python train.py --hidden_size=128 --experts_per_token=4 --router_score="sigmoid" --norm="rmsnorm" --train_tokens=434000000 --dataset="wikipedia_en"
Below are experts of layer 4 (counted from 0) of a mixture-of-experts language model. Rows are named router (the router's row for the expert), up (a neuron's input weights, with its number), down (a neuron's output weights, with its number) and show model dimensions 0-127. Each number is 128 + 24 x the weight over its row's rms, rounded and kept within 0 to 255. Numbers have three digits each.
Before each expert's rows: a language model's description of what the expert responds to. This comes from a sample of Wikipedia text that the model never trained on.

# expert 26
Description: First piece of a capitalized name or uncommon word right after another word, e.g. H(ensgens), B(ouchers), Mc, de, du.
router:149154096156109137112135108091108144179106144164143160151166128122140091116119143113056153132110123145130141127140159142102157139115116119138114122148115122109117117098107092140115117097141104136144136162161113144099112128178154117152106103121124166126100132111162160130186097104093125108118135161141091152093146102109098152109121148147152102135165135062146138116114169126125126112176
up0:120124080083104122075150147123104133109163115145102146057118112135117113139176112137151151138114116120049136070102111142147105109150151107111139130140153184142112117136128153139116152112124122147112136101139156145121149147137153119148134120105154144139115135155094150136109123171151157140126118119173078117138134081126109129127102183140084126148109099125147126140149114127153155145157
down0:129156126188101156116087130133123179146077083126142122122150100143112114132080134149095124124090141129125118105141110135084111109127092139152104156148081114173094165095119103125109079090152106073131149139143124171122142134135107124121101096139166146120124134144147127122127141103150153133121141116139117137089121111065115162125089162137143152120132158130113152135129142130127160141170
up1:165099128153111105159098136131091152123138160104114131109144164071083082136165098131142124106107156116110124100157145140074140149166133137160115105143157152165136132119127116131126153146140179110114098183142091138168109128132101122126115196130123147147147132112136138105079132104114147122127115116139132127143124143111138129176118116139134137063146108143114089104156122098117129093143
down1:163138124129081099117092118171123163145137143109117101102111142111124092103126124111116131140109136110103117135118163126172143104107169157133131117170136096117116178100107173142144157154140134133133136178125115159100130132115074087112145146159148091104115130083150134098123123142156158147133146139133139095103107118113160138167074139115125118142129142132118179061108171111116118138121
up2:134124147122118160104095142174067120129181119147133176123125166130131134095085133132106113142119118154140163137119113148112149094098117091145139141120131093118115111137112088136130098119113152159142165120126150141094133163133161125132149123075153149169090135117139137130115124133133134069133106166105147136112102144096069113108166150111158145130127115126164096136092104128157172167115
down2:112093114137200097128138138093146111118122148127118113115155149123093120118144127125148169138114082124129106169115149126134125120143156122135104112111110163091105156176126145126137134151157111116120086136137110144159147107156148157084072144119088110152104101126121126136130125134154186119059122143123186094116156122131144091123077124147155107098106163115106111141112114128133124130093
up3:115143135166180113119138165106148126141113138144122110130138177107101115129144127143136149097112205108095133115143111132111153131138093131146127099142116135148149111136142101139133141089137089108141110097131119089156135122159138160140087130110176149140124133120114142144123098077114112143164128079078164113136103153158142116184110169088117118143109118152126101110112111069122149166127
down3:120104156096145118166158117137108129125132090149108122149162140127141101154114101121083143148126095121140099097123097125126120093098102126099119124173132194135159131155145121152163100125134112100134137138159103175128130154129126179145094108108139145095086121088126157142091101124139124110122133072076130116146133135088156128132092128139134125115175144094133123125182164141108132135165
up4:180143084137120103122134147170123138099147160136110101152110141119115122143110116130095113153120140130173117130145119109168160130151141100097097134137102166122140150121132137092117173085142093116167130087109078136104149137150115153152115094132117131099121094146168105158075152136121074129127090130120091091144143157140152142106171145120095137140104119124177142122131174130122161123121
down4:071117127181123133125100120108120139149100126174198139139130172092078110102130132135099092170119122137149130129106128096112135111116111105140154143122108102139126126103103135133168145111098166107136123111083103126167149100166122121134125094113118124151130160137104162094161125111125135109107172149135142134122099163110134112146137185124161098107142136112153160128161101091107086135120
up5:130134094107113108129136124124139095114131136131140141088151131128135097102112181168102135116134124121106120136120140097132136117133159111089157129154094107123120115161156084156113173144126096130156139128118142082139161155128148103108114146119156120119127119151108169129089123083105159191152127096130110162152080169105123199094144118102112137164133135124152125127115124098115189102150
down5:158097149132135087119141149130144122152142166128122092140111079137092185127097143129146110135167103071125122159114125136137144136126136145138170115127119102137112182152156142109146122115138107133123101131111132091130126124093109141151154155161149120135188094122147166113086183119143126108109158150099154180126089137103117112176176111102151151127128141120147147130080126124135111118136
up6:121111162104115145147104072115108118135158102150122138107129122119146137141133113183140152131117092149163118137159144119156141180073121140135150140081118107104165152131156121127130107125099096149080104107125131149086109111130141136163089138095137178098153134122154164074145109112104137132154137131129105129126176126093137122107107100146181114103124167129154126118148124133076141141154
down6:136121156113141129092089111096099134127126127130154146161120146142125152140111131110172121126125140133131088191113102120130116115158097125168150102131117143146139083125157129171146140184100112141153146122136136131118128144090078124101160145146140092074110154134100146099085124070085138120150108110125160111149103119142136149136140136138091150153087137099128094117121091133142173174117
up7:159138120102103139124164115114128109146136107124124113148141191099097122118104096123094117096182112137143154120129155137131110150133165116159116140103130115117153136110178117131094180134132184141138147117137113123152099148112102127127113129181094106147108096098111107148156117153085141121103128129109153154093133158142178147113139133109163141099107140147083080126097177135125113082138
down7:105109170144105092099103144140117161091110122129065142170112110108114115122127124126134146163138099113123098139087124155100109138123132105116147137095147096128149160109127125082103138149105124144115126148124137129142108139163134204107145097123142114116138123110083151153130140071161109101136099103126113139138130141110134153150090086079094112105096167121102085111125127146139152126176
up8:142126118109143176126105096131062124165122129128147115097153114100173116131121108141099140130121151139121086118133122151097162149098106132122143114119109164132133104105105124167131116116118090145131141109124087095119118124152157158150086165161126171101112132099137131166140135145129130143113131163156088110117155052128120149125197154155134099105137140146164115151095128126137144090157
down8:108115121107110102111118091099108123086112150129123156130144122122139122113128136154127102135152097112106142134090074115102120136082111086178147123119133166118102123150129150136129099125117166136119085130114091138132134116110147171138111134150146176159105118087182134089146136086118130107106156166117153142121165151087101132103174168155129087081158160134140104133108153115115112120099
up9:122153082137115182110107103138117117122118108151157118102100127139126147122106128114134098102134101143122116106143158132105160144144144151129093158125123121131145127126106138125122087142104109128174126169125152129110115141104134128110088140168116211145119146136151146193140104096142109125163106176123148166106162100122128136114111117151138114108109136112075113143090193166114109121083
down9:134117098099167111191110084119140129114135156173145114100116141159124152139145135152074101126131103149118114128147133106145088136124103170149104162150118128130149145133086100110157085089117163147121125158166121131072167129137157132131095113074151142122107163125125121115113111101142108142121124154164150139128158107115128087066133102113137119142163119090132137125137164124121123147094
up10:148171116182142107140173100114144083103094148098143110160170119144145103162132174136118142105111143125159113114165130126094153142134120080108147138168125108143149114081112134108127131129119122145160142131144098093142138129121093083146051149128087154097122106140165172139130155093085131143155125163133123111122092146103133147119097128081129114141138128128136138144114139109121145144129
down10:178118165107071132132150112103151154154122086153150084112136138090109134131135082107142113095156073093153120097110137113117078090140137130144116136121115105111099145122138116158136179138148104121160148120125160109063133120142155103119159142089143140129160177105145144115159090140129127130150143087138142115104163115121132166146135146095121135156109143122115167157137125132110108137147
up11:081170114150141126103114152110129114129116132112125190147135153119104119166118134154141139142125113103125162122138094160119103078121175126119175141124121151162126140129105104114168126119114133097121127115135127109135159108061128129161146146116136133159109186158149121136099140139090144126135101098149121098149102108106092174108109109118104148179096104149121133096076106140173156139129
down11:089182127161072096118166067114075141098142133117153133111157132117162118106153146151151113120092114175138130105137136160133104141142118130129135125155061127141137147131125119171161123125140156143131154138130116152103098119099149112131137088112116135157115137085129120116115116123122136096115144158129148142160096087091133143093114139192127120149090144133102126094121163127165146145125
up12:131148124140053073062089141148130151093153110170118111140159112099131096139113087138154103147120102154166128125108157111091117123160137135126122122112142123159104158083147130101135143136107151095128160153141144071161156118120148128118140125131161103142098143163121103126134107139110100149117136112070146123110142118158143105144172136122118131156145139141130104134114158149156176132114
down12:111119110109066076145137124110141114073176103134146132083145128153122132161119134122151136099159126118120122059085151142136134095095105100140138123117146127152067119131098147143106108125104148141138115119112152133171109126131103156096104059133104112130125096109127090130141123134148140139133142140097139132163139149152103106115172125094098132118200124131134112137144151143139122109112
up13:163136098127071149071119139158112136099159128152137149125130146128130107162116162163115132125178185147104173150111104155078112120138116131113115124159139121093145130142160107164130135108110108131152165133114107104126123144146148109116145113092193174076085116108133115151138114139153122112118129122116079104103166104121140146140125121096103118130098162113140148106135095153143138110111
down13:130114144123147157169104089109133087207140119094140167144113115159149141105152118152128131123122115153120150104175102117105125124145139138143141136158166105174150131109157123093178149086089099156111112154152118136146109109138122103140121143109111122137157147146125165091128107129114129140170075119091114106134102163176126115097132146106127131100140081123140140139118139086114114126166
up14:106126076127147126143150183118124187155141116154128131141115113154112131172127166170146097138126137107083136111159138153114107115156096124135165106137124163145121142152131132105105161105103116103113134078132134144104161118127163140146161139104161147123142112137139092093176140100104118098134126145131157091094117091128091105110083105143092125112104129114099136090114137154142135159178
down14:148095131135182126101129136098113140126132146133110167112149068123126127119126131157142097142127061118138100146123162135109142151103134113121140128125123167153124133183143137118125095135111133117065075121121106096089169114113144158125113145151118163139182155118139133117156123120129161122124124171083152081139123132154123112097086112160166097156152155158128113114143156135147110152145
up15:117188162168100096170119110108081153163127091155144123176131105112131078127187135096129127121113123158131127121192153095122111115135159117139093130124111083133154132093128115136129112146132149107141130114115121152112166111174080158096139113158113130112123102122143131129107144141135110112110090121115111172101128090127135120132152157112143114127157115136113153077144125141160121171133
down15:127140096105079100082133124175142052117135124138129139144138112130147128116128086118136149156114134171120164121111105130112172119141106146111094131145149139109126125119148142073134121099136141097143109115141105118104118119148127154075154162117147107110161113109135112174123137166142158116137166118118103089135128155147199138083125124144145132102098086108135098109171099151137106136131
up16:158130164111124123109149067098145111144144158145185172123160125092141117141094119135118135117111124114143133154157116148099166124145140189113115107114134139126173122151099115060151124148133142152112175122147126125150135135086106099127096111164134098135136110121140134105126129121104077113142124119093152147092106153133178137124146118148131131088109116071110149147129126176114132114090
down16:090128140142073082165104120129124104071148099120100150130111161130163096101087130163108132158113092124106150133152106119099134110109082166171110106114142121112114140119100128104098143113163151110087092092128138122111113144106084123134179134143168131115122123093132113135116132141139102124087119146114099134153088129136136129149118111129120133124111093088087137145087108160158157108108
up17:134139132152161141136135128126160168110148138099161126144124123107131135137143124107070133127143137105143151151119121129115113096119108142129126117132071118104130125133134095146126107133140101078112106080154156120130134106131125111176153096090139158161156119168103079130161119131082078115120130144145145140160099137122107113078177157142120117169114131169078152116138176161160089117148
down17:132102144127113078137115107127185119095126088132110116125107151110081140127114111122127106128130115139144130133116126092134141170109124129075159142147132084113114146157129138106129094146131130123148132049141137108125134141128093129103163132106148170169173101145157175103113116176160109092094138124170111137145122143090107149109178153121137102148143116100129094144106168128108142120107
up18:138131168136100106106100075098144111138141175107111137146108135162172122103102139182117131095150118121087150117141128177087112141100103142107133133132088127143125115107118117113146093086117105145111159145181112150124113139132150140126164088101151133134127178141149188141125124157123086121131162104145138145108092094123115132140146126130143116145073151095114143169133171149121116129121
down18:099123129177068061084120154143123121101129093119120121142127134165143091118117134125116107118077116126106100122159078146121139145114081135115144125108123129136127128109136143111114113120133129126138131149098116130173131096086122109139142087128145113076153133128175129123178154128138147122124147148122103032115095140133111130091101134111155121131101111157104111147145088138129111135108
up19:120160150114153149112115148182139182113142153129118146098115129104129115100123096149152125084105133168148090142078154125144108136145123119168184139136150134108130151171148183081104127154114134121138119155141160128101142137128094094112112111164134132131126140117129122084076143085160135101113135122064148106113136102076140095120098117134116129169155132118117124135138110152138133136112
down19:152112123169168152136185119109146148137103127161106126137154110163164152138117150143071117185124112123131135137123169144101102150124104111125133129160138141170146155109142139140156125119125148146110142113126117116117096141134147123161119094077101142158097140138099120117116116110074136072174112141127153098124129130160119124197120126146111142107110119147144153094131103098087132118179
up20:129161108127137142095129119148082202144097083154130111112117145118121145127156126119096162126118132131095143180143195158113164123134103156091117114127121117126128142089126118134146108111141089133164112133114104136117138155131135121111139109145117131093117126155136129111114081186150138131121083148130187157095137130062145100129113138126125169105165137149139133148120085133100140122107
down20:123142127124122142124153161099146127143174092126094087143132161158121160130157092129150136137136121119163095130141147150148110168151169141150150122165120116144116131172111137121154142128153102161161138142168173120169105109115108151126090156136138154110148122198139164139163127180136107093089112134126137155107078152173140156103130138121137110140087083101144136143121142123110132123121
up21:090122133118122099094141069146122140148118118187156125069141132100119116098137095134110146127128133133140149129109130175115130096120146114111114150116113159132108147129130117126141120138101117044128137152142154132093128131152170146111123132118128171171116130112142110137094154126154146086097159143140126191147162116092117146162167166117097123135139174139109128079117124132144136111092
down21:104112093125112138144202118162127097137116159144134105140136104125124151108170138139133137115114160116140140099146169154094114094135138119144128126122123127173088130110132112107185140117112175136112139159114142117187150127156163139138121105113127116139106146118144144160107125148109104148154131130122109120130143095193120087202104087146149109115148117165132130094116114102130081100140
up22:109158167141179122165133192125114133145104135125119148154119115105125137113141122155172126141107150127063174136159123150100134073137134107117135102099115107114137146134134131172106122159088144148100148107118133141125120121095126133094106167136129150119111144111126121116108134078101130128126150169082099088170150134133111130089150156159115103111144124162143097087145159144091104151106
down22:154114130128155157151159109115159098109159136126102121113166116146128144111125154103070168150168127114140067135146167160120147157108149109073076115131153117109144101098152112118111138151142102115126144135135143134186125113158127111090174126115091114146110114157113094136103121187079102121134108125156112142146131131169124139146166142115117115134134118096149114107122091138149119102107
up23:123147134105102119089117119136110105123149094163080128159144117135125144191148107129153117151080122149116140106152119127124100124114110121145141140116121080115147128136116167144093171100136097113176180116122132123112161107122170114113130121098120174159122112075136131100155105129094125159132121089130156127132123143100180134102147147133073154152135156155133154130090115123182143127100
down23:088119130142137119086119105135103119095117131102104114140136107135118150130155093136197134143095145117100098117084121126101153107121103080101138146146122088115171148126100114123149162163153111119160117129079162192132121102135128134100137132137097116143117169121122111152063147161125143129131142147090163097141093140105119145113107115097110134128119172130138099152154111116178143131111
up24:111155109146149114146073172134081144142121117109126184162161134109139166091134153100131149113132121135129152126143135147141158144159186146126101128124091140130117128110195123143140144138103148127102098147143106147145091132107107095085098120100079177162092135119103113106143110099090107141103136125123125158161128104113141141151111072144112130110152100146109149153149145134098129122131
down24:120107161096172113131150122135142140155122131111098148084120147148119119134135172127137122123124123141094107105089112124164114142122120141071116102153143158078168059091151136097108124132124131130159154089158180104141146112112137162151102137109145153139127135173148103101135135135172152133128111108127119117125150158140076101110115096131116160165134098143127113066092148113117133124111
up25:135096141119120140136139107138141088118140142127142131112158130081173128132113151145129138101121119078132102135113120138124119090141134124149144182115137127120141136096125103110151166204122107155135151133081133111188080135138129119107133113123096139096146144111106108155164143114138216133141123115138095162128108105111143134144061141158125174100118125141126134114115112085143114113149
down25:120156125124120156151148131163138115162140145162124126142120082104088163128108120099105152165152182130185116121123153084147115085099096107184125151143131138140153133096153138113092137117103108125124117171121112165167113116117114147128134109118123063146071102131144104139116148108136141072157150100146142136092167122126144119117093133137168140111118138108105118159102120118118126114148
up26:095168151113107103118113107114125131109153115101139129115128062137141109133160152118124150118126147166132156134112149114136179152106146147121089119097116165143167108115103111101109165144077140121153132147160103139089156080140139133106068099106119156122098111120156143133128099104122143149142145089137121132102152177131127161135095143175085124148167101125140150158140107115125110156161
down26:107156158131131073134094131105135116103165150150148061135147131148134079148159108143140138107115149126136167112135112077126099091152084132120118123114108117102139132144099164139120157132120151138122107141112107115165119148137103102115126123149119159130088105097079111090166106121138144133134147110150161183122118113118121097138154132117124141130088073164160127151155116135172120178127
up27:169106083198094110111165134130149111095092174130104170126165139100127106117135122118083146144129097128179093139112102132123113115113135143102131169166118125126147145137117151112111126109145113123129086157181103142146130118086099078148115112096141156123116109126136156158114145134113141164150135110116090114102112094152133136087124106120155151162141159125143093169140151132131125138152
down27:097110122166130107132145159093160122111043142122105084097112135133132107116125115098173117133109142130126132122136101161133167141128160113078132159119099130118156103124107164091111114126109177112133114110132111108113154136137096121127103094114087154116110101125183106111153094114166138166151130135150125141150152141139156102167108108132123092173101127122157109130145115081137133148095
up28:131135111111134149100107124139119140090115165145171104141129140131093123139118135104113163180096150138145134093132169182120136119107157115150066105149129086118158095148142084116124124104152103126112109131119156098114138151148108128091177107109130095133113119119100125176136158150162144100195126107150100157126143078166126143142138125127095114126139111121146168120144141123151102115087
down28:156109118127165112173135169090148126115168105128116119145069143099141108070136136095100137135099118120133148149167184100146148119140082137169117118169119099144109108157140124108162125126114140154087156130143124149092142162145108124086129115115142112135128156146142098134107135106123099139188121115111143146133124143175127121149157152105111111118120099146162116082151129073139125143139
up29:122160176126119164142108129140147162147158120135118137111123118157161139123096164124113107129112164106119128151128150112147171102098172102125084101132098114129129112116144131110111148152109143135168131097100087104103161170143130116150130068107099156134094070194122129128097120079148132141127110116116115164144109099134117168168129112131114123126128130146176161079111126122132109126151
down29:128137141130163170167165129100081147132118135106100167102134129108163112087158122134161128131145111145152140084111085133135128147122166120192115129140175124080146125126098127152148124139126190139132082190153121150139107107103137101136094155126131148087127098117134132118157088131081113105150133094128140119164131153138144128129108138132136116112096103127125155148161153096096115126142
up30:128078157112096170111125122122135185104100125108109151145120119165126175106188111109126121156141127125131186110136132178135133148189107112163104118123152072156091126122167116089139076118109151158118117097119160144150144133117103111120167107123155129111096130135150168108144099129102118137114107105127129142122136146115125144117169151141138134145155100113099134109134111109108092099133
down30:101132113105096113138116105131098114114170101143100133131136169148160091120121107110134156144148160142156133127129112139122155137166163108108114146126128152113180159109100106139109177117112168128118145127104114114078144137136129114162142149149136132118079143120101103084118131142123129151107047124111119136179172159127137106093150180138155104124163117154126140166147087141133137091133
up31:131145093145182132046099123144135117130144124139162134117135146122136173077136102151119136139156107128138103104137143165118140120127127121164094153155161133104115131159156125137124137123174083131116103174131120098119162105150173115141098177131100155139118114100112141146097167147159116126158131077129118138109169119074158110109113116099114128115098098090117136095134120120144141115139
down31:110162155149124149134132055120116169168119123115110155149134128099150108137166130124133152132123151181131157129138152135136124159170166179100114106116104090128150122064143112139156146103129148126139137161138100173133118138161130109134092123097108140186088117183116147159143114109127103139119100110144143173114136136129118171096125143085121136121156109124142164117139133125123115101148
up32:119159140118116149177097089080127172104176125140105125083105122115079144101151123125103146108121178163132137111145181128145142159133122155107124124160118119102103098142128136176105124137134109139166140149164116136122155088112124074136116158105093118124150102140125117130133108109155082161119141131139157149126188125127117115099103160080097157127156128110132145131094117116116122150146
down32:161141106136138132081083142181106112058116130162104115090133143158122139118141132123152148128119114146134123150140181121131127100176133157089112129142155114140095155116140135141081151118133144131134139165120104111129112105082109106103123129155134126129148081164145135146118145131116103141159155103162110097110146145105156161128117117202117109120146109161116120087112098160093138158119
up33:113138111151114165081122130167096136174136146166159123121131141134175095138151115116140126146129128114107104125117111152096124180160124099134091160145125155160140087125115121141092116161163134121121146140100132123149118119156159126102113124133088150089117110085099164153124126126112136138150128121133120084113116092140112132108115170142099102185136128079115151112151055155140161150101
down33:099092127140094147136159173141119104146137124173148168167123151113122109125115121111133175120129139134120109107165158122105099114180136147174116145129124127185142092106102149148102112147127155152141162116103118113123122152136098109110119087153098104122122095157148173164119113102088155166125135105120111073125152111164129107092164142134101134141136094129116142105157073153122122121137
up34:150160135175118138131158146149108104117131122118105133155103169149116094102100131141130121110103143153108134090148150190108123093111128120125154160129111126126111116121109142118141106155107120129149161163110108141131161067108150101151114104117160094104146169155181147092154154120094156115108153116153101129087139085098078138133094167142127119125153131134087140155126131164140115126085
down34:124129139115144131161143120147132118095087067139123168168139091147179137119111122140180143136106142145129143101109080133128134111155124177119137153148121123118091134134155123092117052122113144104153128143121133102156159129130137126116096113159178146132156116125132125108129164145156078148148113141145101122150130135088091133112114116141106136137098143153125104196176140106144147158134
up35:148118142107093156096124152102097191122165130129111119128138123112172148127127122115135150171107151171120123133117113118139118141077123108164111092149129147118134125120146088127104125113112097134104084159125117162091110148127167093102074146146169156100132125141130148134170144141145148086114146127157081158103182099160148134111150082083113138123140145110134120125105143134102161141124
down35:139105120146144156131094084120099073070107124118132110128131125129130125159089149154125164135142122137109133161133124141122164101088123111093116116172107153095180124074085072142153119137139091148184138113080093143107107136122130122141142137113144134110132123150137120155171107127104132150128197105142117150159137124138116151138137088152159132113143160124128153139112129121114101111096
up36:102152118112127135123176106174089132160167107134083091112134123121131139101116077102141091122129116080130120122095142165139100119185163094125131125116139134113095155157113134122139129142124157108113139111161114113111138127157126118175122160138098178113126184133144119113183162135082098142101116148132144119132136109138132141166140117144158117126161136082160149079100118114130112136107
down36:131163109133115115152129150156126135134113115135181125127129130121066082130096145114088139148123098100109099153072161131132145155147135154129080162130143087138065170151118102159132133127149163101159144139143167134160123123169106089165117115166126142115103074162103115119130106140113154128135160126133114099127106168121131096164125164150140134134127146153118138123159096132149149117137
up37:124081115103139156136102128154104117156123165152150155113127106119119106102107115143123115141104168170102100106123144139119120115132161118122110089093123127146149122073134111136136113154168092122127136125111119099126125125126146117141121132167113127108109140123114113108129100208129124119147172129128154150183161121202131138094186115161148123086131096137128169131150146083119108118094
down37:143123143144145185115136130103142099172139131084152153113096128165145151131106147131108096094160124143137153138174107159126125159135136121146149085105100149150083086130164154105129165155164105129103132126155107143088128125112139142109135117147096122148169170083155128173107118145106126139141125116129134155105092128211108073170111125124109135117124128122103130132127133126124111130152
up38:147137145118137127137145135129128107118101175134084136139133137151130139139123110077040123147103083115170132149152084136162148126128162135106093140161118121121144148118112143072163138113111118163135061138147124121160097117126089143106124096138127139110137085120126129143135109107112120130118121158138119156111112198124126161128155120160114119144131131151124134169162170153094103113101
down38:104099126154136063167132103100156100119099089140160128126152116129138117140159111135129132122111137104098123112155137112132174117131121135158125155100132068106146131135089125134105138139149122094167122083119146155126130135173122100105139114140159135118154142147114116111094153147136131117093071166156105123165172116106113172139129089115137127064145120172105114155115101098163120135122
up39:119166143097138121147134153168133106147115157080114123110118107120134131121135093132130105156152166126109117148134111123126099139133115106191135131153090097159109125109142132108125161130149117102145117074092095159109123134160163132145121156138116162105175182115131121151139138139126130093145151099093082181088135090125137089086152122149108101103102119122153159116105171138118124156158
down39:117140105108134139138164134093147129078075126120109159119173103134165093161125152122074121131125139154149100106160150131158084164113159107138102154135121161096133142087123139143165117133125111156129132124115115130114124134140110113128069096114103149124143146132141111126135100134107131138171167121116117184129122130118131140104125079107158101155141165161109154114144137194101172110149
up40:109192124140114127091130125138110103145146174116106149172111149130116138133160145157148125129103142149165117155167155137135171117208152127127129139099091125163162119117144098100078154120107106132137148183070115129121075117106123124118128122121121159108103139138118136096145116134110114147140091123118135111148099113108100122150146129088099146148108101118121164147129146101155100094105
down40:095192120098105159132104122127115176066131136161162135131143144109126179127136155150142117120129149142152127150108105179133122142117141105145104121109116129139136109164112160149109157147156123147129106140135126122127153151130145163183117134139110141158138127102108150133139100100155117152072116145094105115143155086169153110084135149131098156088164086137150103104110153125092103108115
up41:196102117112143096151132121139094144152107132132119104103112113116157131154105119113115107181121120121189073142141100107163151152103159116111116128133135137102111116118142129089103146139160105142098100124130084138099092128132136148130139143120124183070177133116163106135150122133106167120125143136131096129107178135116139142135110081112173101125133172117154126121130155162102129118161
down41:104101138070156118104125155125129136119199166121078164120124134152132136131107143152131107121134102133174106149130162145139111128155121090146135153166120135100159129099073153073117141108124092171100117116148161134142110132086134138169168151139093131097133142081126078152163140120153117118145141117152125144160118134109111117134136094117133109181150128130109117108096135138156114122122
up42:119121107110121161135108169082141140104126093135156149139118147103111162136145116127145141126123155119132094095133162159148146110113152107097101102109121133159139141153152126153134159190115126100131112152120158125164126140122137093112086155128149140105102091141092202107121116090146125101182128126150103131138153141174110141098117162068095117133140072139134105120150098130109129137114
down42:146125136143118099136134146149108103084109103133129118111118173165152113082130117128129117131080125101149121107098110137145132118106121125105166096116127084141140137152087092170086078113098152138137140091124156143146122086095081119160128124111143092087125135124163124121150164094101114107115135120176139093128110115135095173186154116173142143095122101141157124127119099134120102134119
up43:096134127104093140076150087167115171129159125125146101091104142141124153121148136149148153114139136188120112082125106158155104176102117193124110107085110139152125111141149167137125082122121099106114115091129141129132120128117121133116151106127147111156153087147128097147107107174184134109118168101171128121114136093135117128144123145151103132136108126130139171151139102142101145103106
down43:140150121095075108120149116125174132140154153105132125092144117122096146137097096116131164118141155105104123126104130164156145116137105104079129102114166138125129140131152125125094114091107130130082141095150182116138112117127141158160162178096103096130089137122108145145128135178161138096140109137168120112160134126188161095155148129134112138139112130077141115149134112139102140077153
up44:099146130134143124150152121126160131135092147127141103136137121082123113135124139151156122123134161088114095136143116141097098128165148128101092181147123131125113104141140144102125162164152089148165111147117157116137108107147148145131109106120122124125112124132110134151133148119127187153155191097120096190110108119101171121133091125123108112109134143165142149031092105102110117127117
down44:137120064095107122190137147150113159130119109080132130151144095103149129149140111118085161135157180134130154135150138112109128094110122133147115124119142133101159127116120103145127161172139123118140093160116113127145103130101125121149142139155155096113131112152105121144137100143090124146129161102112103163107142102115130140131091098124089148154184125096099162069167165142091105152114
up45:121078089124104118127160106163112142108141121126161134145130124099107150168144149150158164102158134132173114161131115080119132126141140112131131115122106178123142149107102113112112116113140155132092155144130095104168116157161077143121130100130131147080139157164149109097094146139110074089151166097129173126101128106117157107143111123121128168120105129136141122082096142152117176152126
down45:165117151160147124132109116119148136164118143150117127121101165142117080128121108143104122127105139155078119142116149107130115144101157088113155142161120090157143143118115173139149130080116096140126156113129166139098114137073122104132151154150115124140143170111114173115138106096115159122139122109158067115118089108168141171087122103140132099144130098120131148128093126152087101190119
up46:118144163156095134141134076111088116118119129152120164142131119098100154102120126149129169128137188099127137128173146137135176154133130107152098117135110129103134146101121133134114175153142152124100135085069109127133118151134136104094127141106152122134112083155136141160145147112090102124072122150079105156164151096131138149145114125131079115129152089115110180147154147145122098140126
down46:116150131119136129131102115104113120130115117137120105109091133099114095127137151157167165109113197139163115142170097075153137136121096167159159106142101139116119071163159152105137146137094155078116104160120131075155094109097116116109111139130121133107175109121087074111114109120116108079099122133127128111116137133093092128126107126119090149107111152117114133158106133123127098123138
up47:107150100135091125174117155143113113128128142179105125132116093103109110144130135134112137101126143129085145148147138145139075119154155168138120134094077119122122177112126077114147123103155135126098110166085162114163097088151159136142146122118115106147116150111144149183142109129156128126113140123111119158159144116153141118184168108088129097131152094132123144113132090117144068138151
down47:137134113128105105079108132119093156171152138142108137152135096074127133160119147119104121131134134141137149169100144141110131079153140155135134150119090137170108123103159117121137118125107090105135109153116131114149164109098164157112147146109130111128125104162134169148106164160136138136141123132110140187128109141045089119167116143156101138144101139150076150135089102120166129136101